From a checkpoint of a small mixture-of-experts model trained on Wikipedia: a variant of SOAP for the experts.
Below are experts of layer 5 (counted from 0) of a mixture-of-experts language model. Rows are named down (a neuron's output weights, with its number) and show model dimensions 0-191. Each number is 128 + 32 x the weight over its row's rms, rounded and kept within 0 to 255. Numbers have three digits each.
Before each expert's rows: a language model's description of what the expert responds to. This comes from a sample of Wikipedia text that the model never trained on.

# expert 14
Description: Prepositions and sentence openers introducing times, dates or places in running prose, such as in, on, at, In, from, mid-.
down8:079109156156112162095151113113101141152117141173198126130102155122175126140160114113118157096067107121123167141140136113146132170139152092200103104170095077127205106126102141073147080112134079134086141100135111112130077153096185134134104084149156105133141107134105144171133096158146116134129156155108149142105168127127095124169135128199175151155208178159077142112113114138117101143114148136144173183087028087123178073194114210113106170105076071118117084151108144154123140106128164194155105138116099122107086134135164142097133077151134117167127094087134114039095157144142150175
down9:107150131183067100127153164093139160085180105124128173125107157115142164182179211144107120108093130079147125126105174183132137120129097106113110135143107140144079181161140159124142125127134153138189206094092139115063123141167134168153161053105079145153139223136125104106157145120149154152164092126131131132129128195126125146092128163096098124156195115168121169110080108129139114143171146110165126137050133161168156126172134114093145142144143088151093063115077144207123087114089102132139134053131134084063128091126148129161110133129137144132088168174160146085102080162137158082
down10:186137091096131106121105161123091100136060155088113153119170153143208165169139124065079147166105193146124127133085113156152095140153140127124108080196164183190215126169137140128188085137200135129178118112179123079095136081131095102123101115157160119115121119080142074097095141155094109117104111140174127087075152087147121079151154109108072159121182136142193129127143097117131140125169126178143109113113097200129116119145131116153179123137133132161144130180104078134155164162122094103172157142167118101176123100155140118145087118132181143070071148123131109106198123094096150150
down11:162082103140153117054139084071172111135189092114079151123136138153139136053086136169144171117129089142098108109143110138110199069045158118151136181074185142140097148169122163125152139173129143171091137108155161108137158172132099117087071149092125145106158119111129156146144093083086129130179090150158144155157131113134189092149150112150148137121152210174202148135085114116112090073121146087100154139123102074117133189127165115165081086122140166120110148109082060158116102166171139145155127127164123098089171139131094118110058160152087091106179145124083107124109141130111088125
down12:122102101133130106117085100166079111125105179160160127111123098087134160169189107154155136178130084122095132180183103115180123130060101076101098112127137122141121100120134139131111072151158158123159105122107135119131158098105136076125133081172147131148153150187105179094155197137074130069164173082173143094106034108124111154107145139079138110100109145113158083109134116143119083103090132065087120066124052085128093145117147070128137152149087131099143100077123085124097127197174180158136178086164137124114123129149169040124077124126159086137141118119161169083126092148146173127
down13:141104130132119141137105246120134104146114152110137093141126097130153133103111172131156064108128110131079146140106059017081124190141141133126133113098119150099145157126127113140106172153178065169164101105161130115184124203125110155136103143146089076095091143137184099179121154175138125142120148085126081082136143078117140120171101117110125098103159124185114144083069111085099116094111088168172147134089102132074095121138137069148133144181136096176159048184147138092157173081139141138135100128143123109104189151111060106101164108111172147122079163144123131093094155108128133106
down14:076176141162118117122087154152183134107167135152112083106099173154173080106155167107154131096165125099088136091116142138113090109189160119083093155108091142140095160144119116107090176067110097132143140139117200147136063183201147085154153145167093073141177113121108126076143161108133167121178152094168119109155171102185158109101116134169087089115180085176128125092124148115155174142110160117119145178070113094144143050103112132124160071100134065093167145089162107163148147074143115109145108140101068104160206159099145103081126174157170135139101095126164102116134162105133138148
down15:110101073108103126108121135067171148121137104070087144179212157101091142066058093159114123164159114138166110103120135103129147158093118138135089085137086098116120171118133179120113161120109160114088106117170099115162113149123121086095116157155147180090118158086126160062122197089129067120152142081159141112098111177116086089120088117122130159127138112156170153161140185148088147082137164141177145150067086147121111181087186146106133164108151195104084156121105088149143104129155133071075134142124176116096050141127091119183154128136143157116082161163067097179083138158118116108
down16:081123082166125113165140086133101092119120151111098142101094201125155097110113088105095157125149153059094147135127069108130140108108190128155130135154138124150129162147173119052142179133088095154175131193097190110120118110125153170148113047152164122126109160141115092130158181161109164110113191124109126119189156124178142108100175175163106101148124143096082146191133098148192081135134066155129097063115112129153162129131061104126125129147138090123160106114120098131089118099132151080107182194127040079091172117131057132096163087113172088154087101152093126142128113118140149125
down17:090144179146173151137173228148112115155144161147072109114121142116153170082112117085135124136121139181133100110102142126122185182135087137125162142130090073129163128191115131134120062089157155134150134180127114131095127145095208040151065106136103119086119111179114052112099115130133165138135070142086109166139150082138085087134091131151149087120108102081118146151115142173130130134142122123097094153134111134097103109123112174167117188102154177144152117153067103153166138069157141191161093107091197112155179118113107117118202162141115147167084122074172137092167122127123126178
down18:124124185094116152133148154073123136140138095143125083102160154131129136130145088128109097141114100100126131124153111085137099134125148161140133147094091140177147118074140083116178169132183227153086112065114107162115196171183107107112141123126133124098139125108176088139132082187090108135105130188122129122144192145141073160106124118136151142117061121116145165172138172144119153120130077172126161152141074086137101083130119112110065159120186118196146092142058082078171130064119132117092059115122151084104188117193102083104095109129143089185114134092145147103170126064142185115
down19:151133126102161115210145120190135128106081142149125109068114160132174071092153089133137175193178106070093158099103130147120112076119163125096120168161141071137112121143141055086140141067144150153139099097115166083115160084143177152130133136103115099109069133137119106157159139170153094131141091098083150135134113083085150158103146118177126134145137072153132116150092149114162154116131183052179083137101145131151094108122154068069139154146152147136106080136112106129079163119164196118115161183188130059092109076109124187077135187145124152146151107151084078081129117112151133162
down20:164163157150125118204105128123128115098087136157170093121137122074108085164092148071093137140151104092163146086131191131093145134126096156046141109110147126079105083111175145129139137106099126136114129133122097125098132123106130065126116121138155121171069134140124134138132123083133157093154112190164137090172092132177103145140124159152127163100152099137126158110176135121116074105118108220146134077178106101150080166081028079074155147139198143149145164223160174103067068136140154141160086146162075134107151160136143102096108105105116115062120132145174128098127110135133071096
down21:161135134050143097120127111125119099134107072082103143119130179222093123173195086107058081064096044100119104125197152135137088126154126179145166097101143186163184140149104200116098129139162144096112072153103109110081167154098073155101158081140131104098104096066088178182149112148121128104141148163118149104117150149104123073165095119146167123106117123085134118092163031096091124126112164122135160130107110146139102108155173097165109152127108080158097142095115152096118153160131162089163170078114143134140104092128156101122148111150183102105095136126136096118112156104148163127
down22:160163070129184095123107068156134085096153197114083096117150159142147087153120140152119105117118080120145146146091202174132121157127131120063100149102161102163125104080104142117134100170151126125087124144155095143176151097140134105138132219170059106109115129114151154130104097132157073114127121141133109149093134080142169119228130070149138109133071086126134112157089124171186127150133096135075161153111203122103113143104081165167165127119174189114190136142126202097105133109104115107130078123161196084151090167110136130138154110146114162151102125086144131143059190168112129118
down23:154091140135137150088142155173156129088177111136161108115192117139166101129146061132098161119135103170112152147089140122102183090164169150134162155134163110094067113086154082132117150120173152132153164120100085203135144101172108095163166109133143174138158165164165163131198133133132199187078123067158130113169142070091163127096131145144148092111154181140145101185131167162108195096128089093144136108122086103137067116099125108112164083139181106163093179086131164181155093132088136076173139091126160116106132137081163132149097155149085164151126190069118142153124142075161128093